{"experts_per_token": 4, "router_logit_norm": 1.0, "vocab_size": 16384, "norm_eps": 1e-05, "train_tokens": 308200000}
Below are experts of layer 5 (counted from 0) of a mixture-of-experts language model. Rows are named router (the router's row for the expert) and show model dimensions 0-255. Each number is 200 + 30 x the weight over its row's rms, rounded and kept within 0 to 999.
After each expert's rows: a language model's description of what the expert responds to; "mostly gets" lists some tokens that are sent to it at least half of the time. This comes from a sample of Wikipedia text that the model never trained on.

# expert 5
router,250,151,186,171,208,235,184,141,173,160,205,162,208,229,237,205,153,176,179,193,185,219,219,227,201,199,236,226,224,193,171,224,212,261,151,179,199,262,193,201,182,277,236,224,222,190,206,245,173,175,181,220,162,176,251,177,224,260,171,200,194,187,108,211,194,200,166,189,167,203,188,233,237,168,213,165,208,225,244,157,208,241,242,238,213,227,190,162,160,254,247,187,230,188,193,153,202,217,236,226,199,164,228,250,178,215,203,185,223,207,230,166,184,232,208,222,217,179,192,209,199,181,151,149,154,223,181,176,196,194,229,207,191,262,134,212,184,212,185,213,203,189,221,132,226,197,194,243,179,172,203,217,160,170,224,246,181,157,211,230,167,230,165,224,217,185,166,167,241,149,188,149,210,247,173,180,177,208,220,171,204,219,229,237,136,227,197,196,219,244,165,191,216,208,209,240,173,162,191,171,216,193,221,179,229,185,169,245,248,249,186,244,253,195,173,242,152,180,207,222,209,210,210,217,149,260,137,242,192,224,152,212,196,191,205,218,160,205,193,240,227,205,207,202,189,184,172,213,189,190,198,230,228,199,204,142
It responds to: Short letter pieces inside uncommon words after an initial consonant piece, such as g-av-ialoids, c-w-t, c-erv-ical; also table separator rows and digit 0.
mostly gets: "|---|---|---|---|---|---|", "|---|---|---|---|---|", "|---|---|---|---|", "|---|---|---|---|---|---|---|", "₹", "ugg"

# expert 17
router,242,191,167,213,205,163,196,209,210,248,165,256,227,207,170,156,220,212,220,172,160,195,206,231,235,192,188,216,208,182,198,176,231,217,258,193,203,205,218,186,255,211,191,173,231,258,212,201,237,223,191,165,170,198,191,181,171,175,241,203,200,187,189,249,211,193,186,174,136,162,209,202,183,155,212,182,200,191,217,219,227,169,154,177,197,198,178,251,190,226,182,204,191,186,185,131,178,180,228,171,133,162,220,151,168,215,235,225,159,233,200,178,150,197,245,211,210,182,198,165,186,163,210,187,227,133,222,156,263,194,149,184,133,218,211,183,228,242,206,200,191,208,167,239,192,148,212,170,198,192,236,241,193,165,222,194,164,221,178,172,205,194,284,213,170,169,183,212,168,152,207,205,214,210,202,145,169,202,226,244,211,183,173,221,207,231,155,229,239,178,213,229,178,176,182,195,205,180,197,218,183,212,226,170,196,177,195,184,278,182,186,212,243,143,264,153,212,196,225,193,178,168,134,200,218,158,233,157,199,145,193,181,232,186,235,163,144,219,135,154,243,250,188,212,179,205,213,256,201,219,226,178,219,142,237,256
It responds to: Prepositions like in, of, to, from, during heading a phrase in biographical and historical prose, such as educated at, active in, degrees from.
mostly gets: " during", " in", " During", "After", " throughout", "During"

# expert 12
router,162,246,185,200,223,227,209,258,190,184,215,179,201,152,188,188,204,192,191,163,205,239,214,234,201,178,208,233,195,206,253,192,160,172,279,254,234,142,151,205,183,187,195,171,195,190,224,221,176,157,157,190,164,256,170,225,181,197,214,171,186,219,184,171,145,233,171,194,272,185,209,159,210,179,157,115,176,185,233,186,151,215,192,232,166,186,211,196,165,188,191,183,163,155,169,170,203,138,181,205,269,258,212,155,225,221,187,179,133,188,223,206,209,155,199,200,242,228,194,155,183,176,242,169,224,175,232,232,237,228,225,172,201,194,229,213,190,207,247,203,188,222,150,183,180,264,257,213,198,172,187,240,163,191,180,166,228,254,209,197,205,211,189,163,200,159,187,141,222,211,203,220,203,216,188,192,250,161,230,221,212,170,225,196,192,244,162,180,214,212,212,214,194,213,202,169,202,220,193,227,159,155,163,190,192,223,224,215,181,161,228,219,177,194,191,172,185,237,245,163,193,225,249,188,209,179,203,204,166,210,169,221,124,180,175,180,207,192,144,165,206,176,151,175,239,194,158,240,245,221,190,202,244,178,263,250
It responds to: Function words and nouns in sports and music career text, e.g. team, club, band, debut, champions, for, their.
mostly gets: " club", " team", " studio", " —;", " band", " debut"

# expert 53
router,247,140,217,222,186,186,199,238,196,247,217,187,242,192,174,199,208,230,222,164,223,209,158,201,254,188,193,225,159,203,216,260,174,184,222,209,178,192,170,172,208,220,169,155,201,200,260,289,192,242,212,187,169,212,217,227,183,187,183,175,178,195,182,250,189,211,201,162,182,178,233,223,195,232,198,231,203,171,185,203,239,216,196,240,224,232,212,193,177,235,142,176,203,149,192,295,247,202,204,193,267,191,233,169,208,247,186,198,196,214,185,251,205,150,171,185,154,197,201,223,192,189,238,259,154,176,248,267,204,168,218,205,195,237,185,206,204,215,212,200,234,222,202,214,217,194,181,181,243,138,230,186,192,151,207,157,218,202,194,215,210,183,162,185,146,201,241,185,182,220,155,222,169,241,267,206,160,170,230,221,195,225,163,205,276,216,190,225,209,179,217,224,189,215,189,208,203,217,200,179,154,193,174,197,230,214,207,211,147,203,182,243,175,194,197,246,225,156,196,188,141,195,162,201,194,245,199,245,260,248,181,194,154,164,166,231,185,243,178,140,180,242,182,186,158,280,176,228,206,187,199,188,205,187,259,231
It responds to: The word the or The after prepositions or at sentence start, such as with the, of the Board, by the critics.
mostly gets: " the", "The", " The", " chronology", " entire", "the"

# expert 40
router,183,217,195,177,171,208,196,190,192,210,231,234,234,165,211,225,237,220,167,207,189,221,196,217,214,201,181,247,202,206,225,192,174,186,226,176,263,196,162,150,185,231,222,188,243,149,206,162,201,156,180,177,199,176,160,188,166,215,217,199,172,228,253,222,194,246,252,182,242,187,171,233,115,241,214,204,209,195,165,181,137,234,227,242,218,203,207,210,201,251,228,166,182,191,142,274,229,174,201,211,226,234,239,125,262,216,155,201,178,196,249,165,242,217,194,179,221,170,181,247,186,173,233,172,199,201,170,212,166,192,139,145,177,173,199,185,215,179,198,177,208,210,216,169,181,190,156,217,189,210,209,237,189,196,210,229,267,246,216,143,214,199,234,200,178,207,170,173,241,257,216,174,240,173,224,174,223,151,168,250,177,201,213,191,163,211,117,232,255,203,240,176,208,233,205,181,207,247,200,246,202,146,159,176,192,186,168,207,200,210,232,162,210,177,209,204,242,139,174,169,198,231,208,206,225,146,222,225,194,212,145,206,154,218,225,198,183,206,236,175,238,213,259,180,184,178,234,206,205,257,177,204,238,210,214,177
It responds to: Blank or numeric cells in sports results tables, and football prose words like home, his, Celtic, Rangers.
mostly gets: " Celtic", " SCO", " Rangers", " Rovers", " Toyota", " NHL"

# expert 36
router,144,174,231,255,178,205,198,216,201,226,193,229,250,204,146,192,233,177,175,233,168,242,188,162,226,183,218,156,194,213,157,152,191,172,183,220,227,218,194,219,147,205,222,200,241,191,175,169,240,231,165,178,233,198,162,164,168,186,163,197,175,187,172,244,224,170,248,210,177,216,199,230,188,196,220,210,217,209,211,235,124,206,210,220,157,185,223,190,187,243,212,181,189,176,218,192,185,165,194,238,226,210,224,229,229,171,214,140,214,193,239,170,152,226,214,171,218,153,171,221,173,182,180,120,145,195,216,185,215,197,201,197,155,177,214,197,182,201,175,174,157,194,158,186,261,182,229,216,180,150,140,141,238,226,176,210,193,221,173,163,240,202,200,191,177,155,171,140,217,249,200,223,191,231,194,236,213,138,203,240,178,221,218,201,178,200,189,179,205,180,242,189,165,171,236,199,231,249,209,186,144,218,200,258,184,274,232,230,204,205,251,219,179,165,179,180,202,220,201,156,197,205,235,175,281,218,218,202,245,189,171,195,147,188,257,164,156,207,223,238,236,203,170,153,169,157,177,265,205,210,188,181,157,229,197,227
It responds to: First lowercase piece of a word after a name or title, e.g. b in bestselling, g in grocery, ch in christened.
mostly gets: " ch", " o", " b", " fl", " che", " g"

# expert 18
router,204,222,260,196,200,214,198,191,153,213,147,236,228,170,189,219,178,208,209,191,175,197,151,251,218,187,229,134,245,175,165,191,201,230,171,171,191,224,167,232,168,225,199,196,193,241,203,167,207,150,176,191,222,230,135,168,179,201,146,258,152,245,225,244,183,216,216,206,141,216,229,213,152,176,234,198,235,222,237,204,175,170,180,226,216,193,194,193,192,134,202,206,214,207,162,215,180,188,226,193,162,144,151,217,136,187,212,166,219,173,201,240,209,224,210,173,165,191,253,202,192,198,212,178,205,195,163,119,229,158,268,175,205,199,224,239,189,244,172,202,201,214,152,171,241,178,259,164,175,244,184,226,187,233,198,187,183,203,212,193,184,204,232,264,179,179,184,205,183,184,170,207,253,166,215,208,162,204,145,189,197,200,200,249,172,228,229,214,246,174,200,193,192,210,236,249,214,154,232,215,149,213,226,167,160,215,213,237,189,233,218,180,243,142,179,160,183,243,226,220,213,185,265,181,256,194,242,217,239,187,182,229,197,223,212,188,223,145,169,222,213,193,193,253,155,180,135,192,241,170,200,205,155,222,186,193
It responds to: First pieces of words, name particles and year digits in politician biographies, e.g. imp, cont, de, of in House of Representatives, 1.
mostly gets: " qu", " cont", " exp", " comm", " imp", " sm"

# expert 55
router,260,173,145,206,242,146,222,243,222,248,224,177,255,194,155,150,211,200,180,154,172,183,255,185,206,189,205,179,206,158,170,193,227,235,235,233,141,188,276,216,246,181,215,236,199,224,204,211,169,200,201,236,175,208,202,219,195,204,209,192,233,192,188,185,223,194,202,174,226,186,211,238,128,192,232,207,192,212,234,167,268,194,170,150,224,199,195,225,207,166,174,201,211,196,232,194,209,246,196,207,173,209,208,166,190,179,204,238,148,204,206,195,203,206,196,216,219,206,219,182,190,230,191,244,206,143,210,172,160,223,210,198,228,162,214,193,216,208,243,176,226,211,216,271,251,164,214,238,240,153,246,193,191,259,237,221,187,188,181,191,277,159,263,237,192,184,198,174,180,156,159,209,199,153,139,158,169,240,247,147,227,167,154,161,186,225,146,212,206,178,207,168,221,164,193,144,162,197,230,227,183,230,162,215,238,182,188,169,203,156,183,197,157,241,203,230,233,154,186,189,155,167,195,224,197,222,218,143,174,183,222,138,228,188,209,207,158,204,183,150,241,149,229,211,196,208,156,182,224,177,175,209,191,214,215,212
It responds to: Prepositions and auxiliary links inside sentences, like in, to, of, from, by, during, into, being, before a following noun phrase.
mostly gets: " being", " into", " been", " remained", " between", " During"

# expert 54
router,220,221,234,226,153,158,161,159,165,252,193,202,138,167,194,162,182,243,235,179,170,223,159,219,233,198,177,198,167,191,165,227,221,167,183,180,151,158,187,196,235,185,229,184,223,226,207,192,259,207,179,183,162,203,157,195,184,206,237,191,167,188,163,233,180,227,220,197,217,245,207,211,172,164,212,200,202,219,219,235,234,217,138,169,193,220,235,149,195,171,193,146,195,188,175,191,171,239,252,188,236,237,185,233,230,144,179,128,182,250,137,217,171,234,177,217,230,168,217,200,185,158,183,213,177,135,210,248,228,157,203,201,223,212,248,176,192,254,204,218,184,225,185,164,216,208,244,179,216,217,217,192,198,195,199,219,223,223,208,171,220,136,234,227,182,245,196,195,250,213,229,201,193,161,152,227,209,204,246,208,196,181,207,174,160,213,178,225,155,226,187,206,143,162,218,195,268,207,228,190,197,158,153,186,209,154,234,197,192,141,171,274,195,246,162,221,158,258,221,240,176,200,220,219,226,188,203,234,217,216,177,160,279,157,165,222,174,186,160,199,214,175,217,182,199,235,196,215,248,170,197,197,194,238,238,186
It responds to: Commas, and commas fused with quotes or brackets, ending a clause or place name, e.g. Festival, career, York City, feet).
mostly gets: ",", "\",", ",\"", "),", "},", "—"

# expert 48
router,170,232,198,178,229,243,134,178,209,200,171,206,156,198,267,217,163,155,167,191,205,181,221,164,191,210,186,181,146,231,240,204,169,205,144,184,239,191,225,245,196,269,165,195,181,233,176,169,185,198,193,261,209,196,154,171,255,181,229,189,199,170,211,193,209,158,167,240,233,217,177,214,252,148,150,163,165,217,201,206,208,169,187,171,250,189,216,193,177,200,174,260,190,264,166,183,173,198,196,178,180,192,193,263,220,192,150,236,212,188,234,209,180,131,178,179,263,207,204,181,202,149,179,177,188,203,182,203,175,230,212,223,193,212,199,194,206,216,163,169,235,190,152,166,210,214,140,198,182,256,188,177,183,223,194,198,214,214,224,211,156,231,179,185,200,234,164,157,174,181,231,201,224,228,191,212,253,194,174,153,217,231,220,214,190,164,258,156,187,252,177,165,183,208,219,237,238,185,211,164,240,213,223,203,149,237,172,200,264,239,166,185,185,182,191,196,144,210,191,203,245,240,230,159,183,263,233,196,162,224,193,218,189,199,239,197,252,206,194,218,133,223,185,175,186,176,224,160,205,261,232,186,232,173,151,169
It responds to: Middle pieces of rare proper names and foreign words after a capital, e.g. Dunvegan, Belpré, Trojans, Melodi.
mostly gets: "iph", "ub", "seud", "pl", "ipp", "asm"

# expert 44
router,184,167,194,182,187,232,150,152,171,196,194,223,231,239,193,196,140,235,226,200,164,210,167,159,228,167,217,220,225,182,185,226,199,211,145,208,254,251,198,154,248,219,181,205,218,203,204,218,201,218,212,173,140,213,171,179,170,203,198,221,189,177,189,164,207,220,228,166,207,182,193,236,179,183,185,197,204,165,180,208,181,196,217,253,204,229,264,163,173,196,175,232,160,214,150,192,187,213,144,185,136,125,258,231,173,200,219,205,173,158,160,179,140,199,216,181,199,183,194,218,196,143,154,155,214,207,189,181,212,173,212,147,219,207,217,204,180,178,158,225,217,211,182,150,167,237,199,164,218,262,162,202,188,185,191,210,141,262,237,207,241,211,204,191,164,194,205,194,171,220,192,179,228,166,246,226,206,223,176,212,193,250,202,245,216,183,206,234,237,223,209,182,188,249,221,202,238,169,168,203,229,219,234,213,203,199,248,227,159,172,178,269,183,146,120,248,231,179,170,264,226,199,177,193,191,248,207,179,148,189,202,142,134,220,218,162,211,216,226,202,242,256,208,162,164,188,234,232,221,238,188,217,203,180,226,160
It responds to: Tokens right after an opening parenthesis, such as key, IUCN, born, abbreviations like CAAS, and year digits in population (2002).
mostly gets: "incumbent", "Gls", "born", "DST", "disambiguation", "which"

# expert 13
router,219,232,202,186,228,167,172,192,161,172,162,251,211,167,244,176,173,187,211,230,234,169,196,144,171,215,216,191,171,247,189,206,202,235,248,178,217,201,224,183,161,203,196,224,213,202,208,164,253,206,173,192,198,169,165,173,199,222,224,184,137,226,232,227,205,161,201,170,217,149,198,222,214,218,235,153,231,239,170,224,159,234,228,198,200,231,171,204,192,226,202,223,188,231,209,164,174,243,160,215,249,155,223,209,181,216,162,234,202,149,198,223,180,274,145,253,225,195,171,229,183,212,182,177,205,186,168,195,126,156,199,220,136,195,158,237,187,193,201,201,158,236,191,154,213,183,263,148,195,182,228,207,177,216,266,159,205,250,224,182,165,260,198,170,202,153,212,198,196,237,213,199,177,224,223,169,209,160,180,261,146,211,225,191,189,199,242,246,241,204,216,208,169,199,194,172,199,152,270,188,169,183,185,214,204,194,182,209,214,230,221,271,231,180,197,234,170,157,169,195,170,168,206,201,164,193,211,187,267,167,234,177,195,212,203,131,279,196,174,176,228,190,201,221,178,147,250,170,213,217,178,201,208,243,197,225
It responds to: Final pieces of place and personal names, especially Japanese/Italian-style endings like i, ji, aki, ini, plus year digits and City, Square.
mostly gets: "ji", "aki", "ashi", "i", "ami", " City"

# expert 2
router,194,211,201,201,162,184,215,194,286,145,206,190,225,204,220,179,240,198,154,218,154,189,205,206,181,251,187,199,179,227,203,180,158,234,139,222,210,180,138,202,157,189,213,199,193,214,213,165,214,156,161,208,156,186,153,195,227,248,268,174,209,166,163,206,161,179,222,180,259,236,186,250,211,222,188,191,211,205,180,215,193,240,209,256,187,196,172,201,205,219,228,148,134,193,183,111,187,198,176,223,221,207,201,189,242,166,187,213,177,204,215,216,152,187,164,189,150,182,165,165,212,204,224,171,164,230,284,249,206,216,193,151,189,237,173,229,121,194,159,189,169,148,193,149,190,207,224,177,204,214,208,180,207,242,179,190,175,197,181,192,249,167,176,220,209,171,239,245,189,167,264,224,249,185,235,213,246,164,206,198,171,242,175,189,217,188,157,205,210,229,198,197,185,210,175,190,208,202,182,231,216,165,205,191,184,161,190,204,224,259,210,175,217,159,221,186,212,195,224,150,191,187,229,186,147,188,206,162,180,240,182,202,146,236,243,161,208,230,180,197,168,231,182,159,228,241,241,130,255,244,176,212,227,203,199,173
It responds to: Words and name pieces in music discography tables and track listings, such as Billboard, Hot, Ultratop, and quoted song titles.
mostly gets: " Billboard", " Hot", " GD", " Places", " Documentary", "Scientific"

# expert 60
router,185,200,212,166,191,260,166,219,208,211,235,195,171,215,210,185,151,209,223,191,218,185,204,259,239,194,214,185,171,138,201,190,234,200,155,247,180,204,193,243,183,225,159,248,217,259,141,179,181,156,171,174,234,224,212,207,215,209,153,209,225,172,143,199,201,211,233,200,190,182,173,163,152,188,219,205,202,188,250,179,204,267,239,214,183,205,217,234,209,194,173,162,195,179,180,191,238,194,222,251,220,184,187,212,192,222,240,234,229,193,211,211,160,177,282,200,161,236,172,230,204,214,149,176,203,191,233,190,272,139,190,170,214,229,237,181,181,213,209,197,183,227,182,177,183,259,209,200,137,148,231,249,195,216,195,225,201,131,170,227,178,162,219,242,224,162,200,175,154,238,198,174,217,201,131,205,224,212,167,201,181,174,173,184,249,251,222,235,219,166,202,247,163,208,194,195,181,196,164,196,223,170,241,197,193,200,239,209,131,222,217,223,165,206,278,174,221,296,190,174,170,216,235,172,209,223,198,197,218,169,198,195,144,202,196,141,220,179,204,213,193,204,180,252,196,224,181,233,220,245,214,222,245,232,221,168
It responds to: Nouns and adjectives of time, age and amount after a or the, e.g. a day, four-year term, million, wife, young.
mostly gets: " day", " million", "year", " wife", " young", " night"

# expert 57
router,247,179,188,195,202,203,245,211,220,164,214,138,190,224,193,178,152,210,222,216,175,189,245,160,204,225,159,251,169,197,161,206,220,177,248,188,238,117,201,177,214,148,199,168,144,231,228,183,237,133,216,178,193,222,169,179,178,245,236,195,155,199,232,180,251,187,203,164,174,224,189,240,215,222,197,232,170,210,141,162,177,232,197,210,170,194,221,164,206,218,232,199,197,144,160,213,187,185,221,230,218,196,210,209,162,229,230,241,187,247,166,194,243,230,190,166,184,234,259,180,190,197,217,204,231,243,211,169,199,169,175,206,176,220,161,149,162,198,186,210,216,202,229,231,219,166,197,283,214,191,196,183,190,194,169,187,184,132,173,199,226,203,151,139,187,208,185,196,174,207,271,136,192,229,262,244,240,153,215,172,205,179,201,220,220,219,203,191,242,221,248,184,177,220,215,241,248,273,260,199,169,221,147,201,236,185,235,210,223,168,221,158,265,192,198,188,235,193,191,205,180,198,222,154,196,186,253,189,203,181,142,188,210,187,216,177,178,256,243,192,192,243,187,229,206,213,215,179,208,193,177,190,226,219,188,245
It responds to: Colons, pipes, semicolons, and slashes separating infobox fields or table cells, as in "Colors:", "Party |", "Botev Plovdiv /".
mostly gets: "Honours", ":", "istrict", " →", " :", " –;"

# expert 10
router,219,185,251,204,196,191,228,182,178,227,193,212,299,168,153,207,191,227,191,186,228,226,187,220,220,189,230,199,198,197,195,214,207,150,215,164,245,166,162,188,200,231,241,143,233,204,263,193,187,268,247,201,167,242,193,197,218,234,234,168,199,243,176,216,194,187,200,184,133,171,184,203,190,246,228,214,221,188,194,189,205,228,210,206,256,253,209,214,199,152,233,129,209,154,196,236,250,149,191,207,244,155,237,174,222,210,201,198,193,190,221,227,227,169,188,151,179,178,170,177,188,184,276,203,170,216,231,250,201,219,217,177,230,212,170,281,188,172,227,242,174,198,176,211,232,277,242,182,240,173,196,223,199,225,170,121,194,205,186,240,151,164,190,210,239,219,250,245,188,233,198,173,182,255,249,229,170,163,185,184,232,234,198,217,252,255,189,240,187,208,206,255,185,192,209,218,190,196,158,174,131,248,228,159,228,200,162,200,131,181,192,239,170,173,224,232,202,233,222,201,188,174,183,216,212,216,210,217,228,221,192,175,157,208,197,193,203,228,191,207,185,189,201,168,182,250,171,185,196,186,201,230,205,218,209,195
It responds to: The article the/The and similar determiners (its, this) after prepositions or sentence starts, plus United in "United States".
mostly gets: " the", " The", "The", " Its", "This", "United"

# expert 35
router,181,159,185,222,127,213,200,182,191,180,179,187,219,166,238,190,206,225,156,245,223,216,195,238,211,198,202,256,176,210,231,226,152,135,180,215,181,153,201,191,183,166,218,227,191,229,200,199,201,155,205,167,177,193,215,214,195,188,221,242,204,210,200,235,225,222,241,230,198,215,193,213,185,196,167,218,175,208,150,218,202,247,228,205,186,130,174,217,143,172,171,243,147,205,230,216,169,144,204,187,181,220,202,253,168,229,175,221,217,201,213,236,216,219,162,175,237,173,231,194,213,201,274,138,187,236,231,217,233,238,218,174,173,222,186,161,181,188,231,169,166,223,155,215,165,237,248,220,219,222,175,229,193,158,184,204,188,216,229,242,168,199,133,195,188,228,201,162,201,266,232,220,174,243,209,238,196,264,227,187,176,217,222,264,200,206,244,201,187,153,237,231,227,201,229,200,212,245,210,240,243,190,200,160,209,203,233,220,128,227,202,130,226,158,184,217,155,242,131,208,178,157,250,199,281,221,179,225,195,242,196,196,157,191,178,190,215,214,171,197,227,219,207,194,228,152,179,228,204,211,190,162,180,249,237,241
It responds to: Colons before non-Latin script in language glosses like Traditional Chinese:, plus digits in dates and scores, lit., born, album.
mostly gets: "ー", " Transliteration", "்", "т", "featuring", "л"

# expert 29
router,145,216,183,202,205,201,185,181,232,167,177,265,195,203,234,243,175,169,261,211,260,203,200,163,218,179,238,177,197,148,175,218,201,204,171,157,201,222,203,218,175,197,226,193,203,213,197,172,225,191,224,194,196,192,186,152,190,232,173,186,203,237,253,213,202,249,238,155,149,184,183,222,232,168,184,207,207,225,222,167,175,226,179,156,235,200,226,230,227,194,158,224,181,277,176,192,252,233,215,210,168,234,204,211,183,189,192,161,274,230,151,249,200,161,160,166,215,184,216,161,228,159,178,166,162,202,186,200,220,178,177,190,248,163,151,252,211,239,157,220,205,195,211,194,236,162,227,200,185,208,227,218,131,184,196,175,239,169,212,156,161,199,244,176,207,250,177,185,206,216,177,157,216,156,205,169,237,178,149,187,185,218,191,161,230,260,238,267,186,248,188,211,184,111,213,192,224,161,189,174,252,210,233,234,229,220,161,192,214,199,219,203,241,214,214,166,207,234,168,248,196,183,224,194,218,170,233,168,168,186,236,251,209,219,188,276,175,214,240,176,213,226,224,218,204,175,136,187,212,231,168,167,220,234,196,188
It responds to: Middle syllables of foreign or unusual proper names and rare words, after a capitalized start, such as so-lem-n, Pen-it-entiary, Ad-ob-es, Sur-in-ame.
mostly gets: "mp", " Dar", "quar", " Dev", "var", "gin"

# expert 51
router,170,216,190,176,202,194,185,199,265,196,213,248,243,181,226,233,176,173,136,212,200,240,265,142,240,171,188,200,196,202,212,207,206,237,214,178,197,239,201,195,164,152,205,255,213,213,150,143,227,212,212,250,187,158,163,197,184,195,185,225,167,265,260,221,176,200,208,163,228,192,175,156,207,186,182,240,209,183,196,235,171,193,212,214,215,168,239,242,181,222,185,254,188,157,233,206,214,210,127,206,266,209,163,180,162,155,232,244,218,237,197,250,181,147,196,196,199,210,219,153,181,210,171,219,208,227,141,179,203,153,229,179,195,211,207,251,175,189,183,173,188,186,200,167,206,172,214,246,201,264,232,208,213,245,186,156,214,226,174,178,163,175,209,251,181,200,150,211,201,209,167,204,274,207,152,187,211,187,182,222,231,210,159,186,169,230,207,215,220,259,133,231,193,193,214,191,203,175,199,159,228,143,204,207,237,238,184,217,235,171,197,253,152,180,242,220,177,227,183,229,198,232,213,190,181,187,169,245,222,233,197,254,192,164,256,208,166,215,186,197,203,185,220,179,224,205,158,170,240,244,176,208,202,193,126,170
It responds to: Word pieces inside non-English personal and place names, especially Arabic, Persian, and South Asian, such as Shah, Ali, Mash-had.
mostly gets: "oko", " Shah", " Ali", " Gh", " Sar", " Lanka"

# expert 20
router,134,194,222,229,162,194,209,170,208,176,158,240,230,200,193,221,179,231,174,212,223,219,161,206,205,207,250,194,204,154,192,242,235,132,255,243,257,193,228,184,214,211,203,242,223,169,214,165,174,180,154,207,183,185,228,275,179,191,182,177,164,209,175,229,163,196,186,193,183,167,253,242,195,256,207,208,222,202,212,224,237,213,184,146,158,236,138,150,172,237,241,220,184,209,178,131,168,237,151,220,219,170,249,233,185,267,168,189,226,228,183,208,230,236,176,186,191,218,204,211,188,213,200,202,212,209,225,241,183,155,230,161,202,172,189,191,147,189,175,226,177,165,195,189,241,191,207,171,202,213,149,198,214,144,213,236,198,215,207,220,188,213,199,167,206,178,193,249,199,214,231,225,219,210,278,203,224,178,202,153,150,224,249,220,195,221,254,203,224,192,195,173,226,207,185,276,267,156,195,258,185,247,217,227,173,212,185,194,169,195,194,183,146,186,158,242,220,170,142,242,181,209,182,186,190,229,162,203,171,247,188,192,179,205,208,170,177,237,189,204,261,236,173,155,180,200,192,233,157,237,179,149,205,214,231,198
It responds to: Determiners and modifiers before nouns, such as a, the, this, own, local, federal, plus word endings like Administ-rative, Corpor-ate.
mostly gets: " own", " Federal", " federal", " current", " Socorro", " general"

# expert 46
router,215,210,179,269,162,155,169,175,197,239,224,233,211,175,211,231,156,205,242,159,202,203,135,257,227,202,222,164,203,184,186,195,191,218,175,257,170,220,210,246,206,198,254,211,221,204,187,160,178,190,179,237,192,182,148,178,205,242,214,235,185,198,226,227,171,204,254,168,183,216,255,209,174,202,244,230,275,232,193,185,205,184,168,225,166,175,200,205,194,227,212,219,176,243,203,172,204,194,266,204,159,188,218,191,157,192,166,198,242,173,176,164,145,207,200,268,139,170,154,235,185,185,192,181,224,180,154,176,220,194,204,205,189,190,203,194,181,220,195,251,200,206,156,153,175,197,206,209,191,160,176,209,189,189,204,213,193,174,170,222,191,162,163,222,168,229,175,210,159,247,169,214,205,237,202,148,194,227,250,180,155,171,212,229,195,223,205,166,202,170,226,214,163,224,150,229,233,228,223,246,192,138,199,187,240,219,212,212,170,207,197,155,162,215,178,244,292,164,227,179,177,209,213,196,166,238,185,205,183,200,184,163,182,239,194,241,232,223,181,279,174,188,244,216,165,213,258,149,260,190,131,189,180,200,250,192
It responds to: Subject pronouns he, she, it, they starting clauses in biographies, plus some first word pieces of names.
mostly gets: " he", " He", " she", " they", " She", " They"

# expert 0
router,172,175,193,266,182,194,221,230,204,151,163,199,237,171,259,158,162,203,150,236,225,202,193,228,214,173,225,162,216,201,164,208,199,120,195,215,212,166,208,203,181,220,242,175,237,185,198,172,207,178,186,186,211,169,188,247,191,209,230,235,158,209,162,174,200,229,232,196,235,198,224,260,187,136,173,188,152,171,157,258,198,208,236,228,178,175,174,197,192,238,169,184,195,233,196,190,162,217,183,209,216,148,201,209,195,231,174,202,230,223,211,143,144,199,193,153,199,160,251,162,207,167,215,148,213,243,196,185,150,190,219,189,243,172,213,182,157,204,199,195,243,203,149,194,174,196,195,169,192,225,175,246,209,176,132,214,205,212,179,204,149,166,166,220,211,176,184,178,229,233,216,215,180,228,244,204,228,191,249,208,150,237,177,207,201,191,259,227,210,163,212,208,222,203,236,186,200,190,252,193,193,229,142,207,157,237,264,239,162,253,236,186,179,199,161,279,247,187,169,267,174,164,206,205,212,243,219,181,259,229,136,226,224,234,136,147,205,186,184,170,214,219,208,206,226,222,211,223,172,222,195,177,179,206,210,194
It responds to: Connectives and pieces inside taxonomic names, foreign phrases and architecture text, e.g. and, of, de, Tuscan, fuxiensis.
mostly gets: " royal", " py", " stone", " de", " ap", " glass"

# expert 14
router,207,208,228,150,215,166,215,186,221,139,225,152,218,196,168,236,236,218,212,210,194,244,240,250,233,219,190,182,234,218,171,194,220,167,189,209,192,157,175,130,245,245,205,144,209,224,274,230,193,208,226,219,177,194,188,201,187,266,220,209,149,225,141,195,162,160,165,172,196,225,196,185,188,190,240,226,180,231,219,256,206,214,235,173,192,215,193,170,213,249,214,210,173,200,194,169,171,169,169,202,198,175,196,207,199,184,202,214,173,195,213,154,197,222,206,177,265,230,258,217,176,196,227,170,184,240,182,145,220,199,225,170,198,203,245,161,182,209,208,176,194,176,176,217,262,166,200,207,206,141,249,227,202,163,177,221,156,225,172,148,179,177,216,207,228,160,240,227,185,227,198,138,128,264,234,181,264,161,193,233,220,199,196,202,211,184,229,165,179,177,206,193,206,266,254,150,230,199,200,158,225,225,218,222,236,212,167,254,156,175,224,184,160,176,162,237,182,166,187,196,232,189,180,200,163,206,187,194,243,204,214,134,134,171,166,200,171,206,226,261,211,202,172,193,212,166,206,218,190,198,219,237,142,234,217,195
It responds to: Row-opening pipes and dashes in tables and infobox lists, plus units and numbers in measurements like km, mph, 0.621 mi.
mostly gets: "|", "{\\", " mph", "$\\", " \\", " rear"

# expert 34
router,160,198,187,207,165,231,209,223,225,202,160,237,252,226,208,155,164,192,182,230,247,158,189,248,222,176,205,191,197,160,175,208,192,139,225,200,189,179,212,247,187,206,256,215,242,216,245,190,187,178,192,140,209,170,185,189,170,178,146,220,184,236,170,175,170,183,220,254,189,165,219,181,216,222,197,263,122,161,236,211,167,195,183,172,222,203,173,181,176,200,174,233,143,206,161,202,185,221,142,177,205,173,224,175,213,219,210,211,218,233,204,183,165,186,168,168,214,181,222,188,208,247,176,195,195,214,249,203,152,180,196,190,220,181,267,244,190,177,188,239,202,206,154,211,180,190,176,189,174,189,185,263,201,184,132,233,176,219,210,241,134,164,162,160,235,179,157,186,209,198,253,174,230,178,208,218,237,141,191,174,185,253,181,256,201,249,227,190,202,220,241,199,226,223,198,240,246,242,194,193,197,193,179,170,169,236,230,226,160,241,191,208,147,204,214,215,192,217,157,250,176,126,241,165,248,227,177,229,244,215,141,187,199,207,178,154,255,187,189,201,225,208,179,166,188,171,176,209,166,181,145,169,199,205,234,242
It responds to: Words inside fixed proper names and titles, like of in National Register of Historic Places, New, Trade, for; also digits in coordinates.
mostly gets: " These", " New", " these", " Legislative", " should", " Great"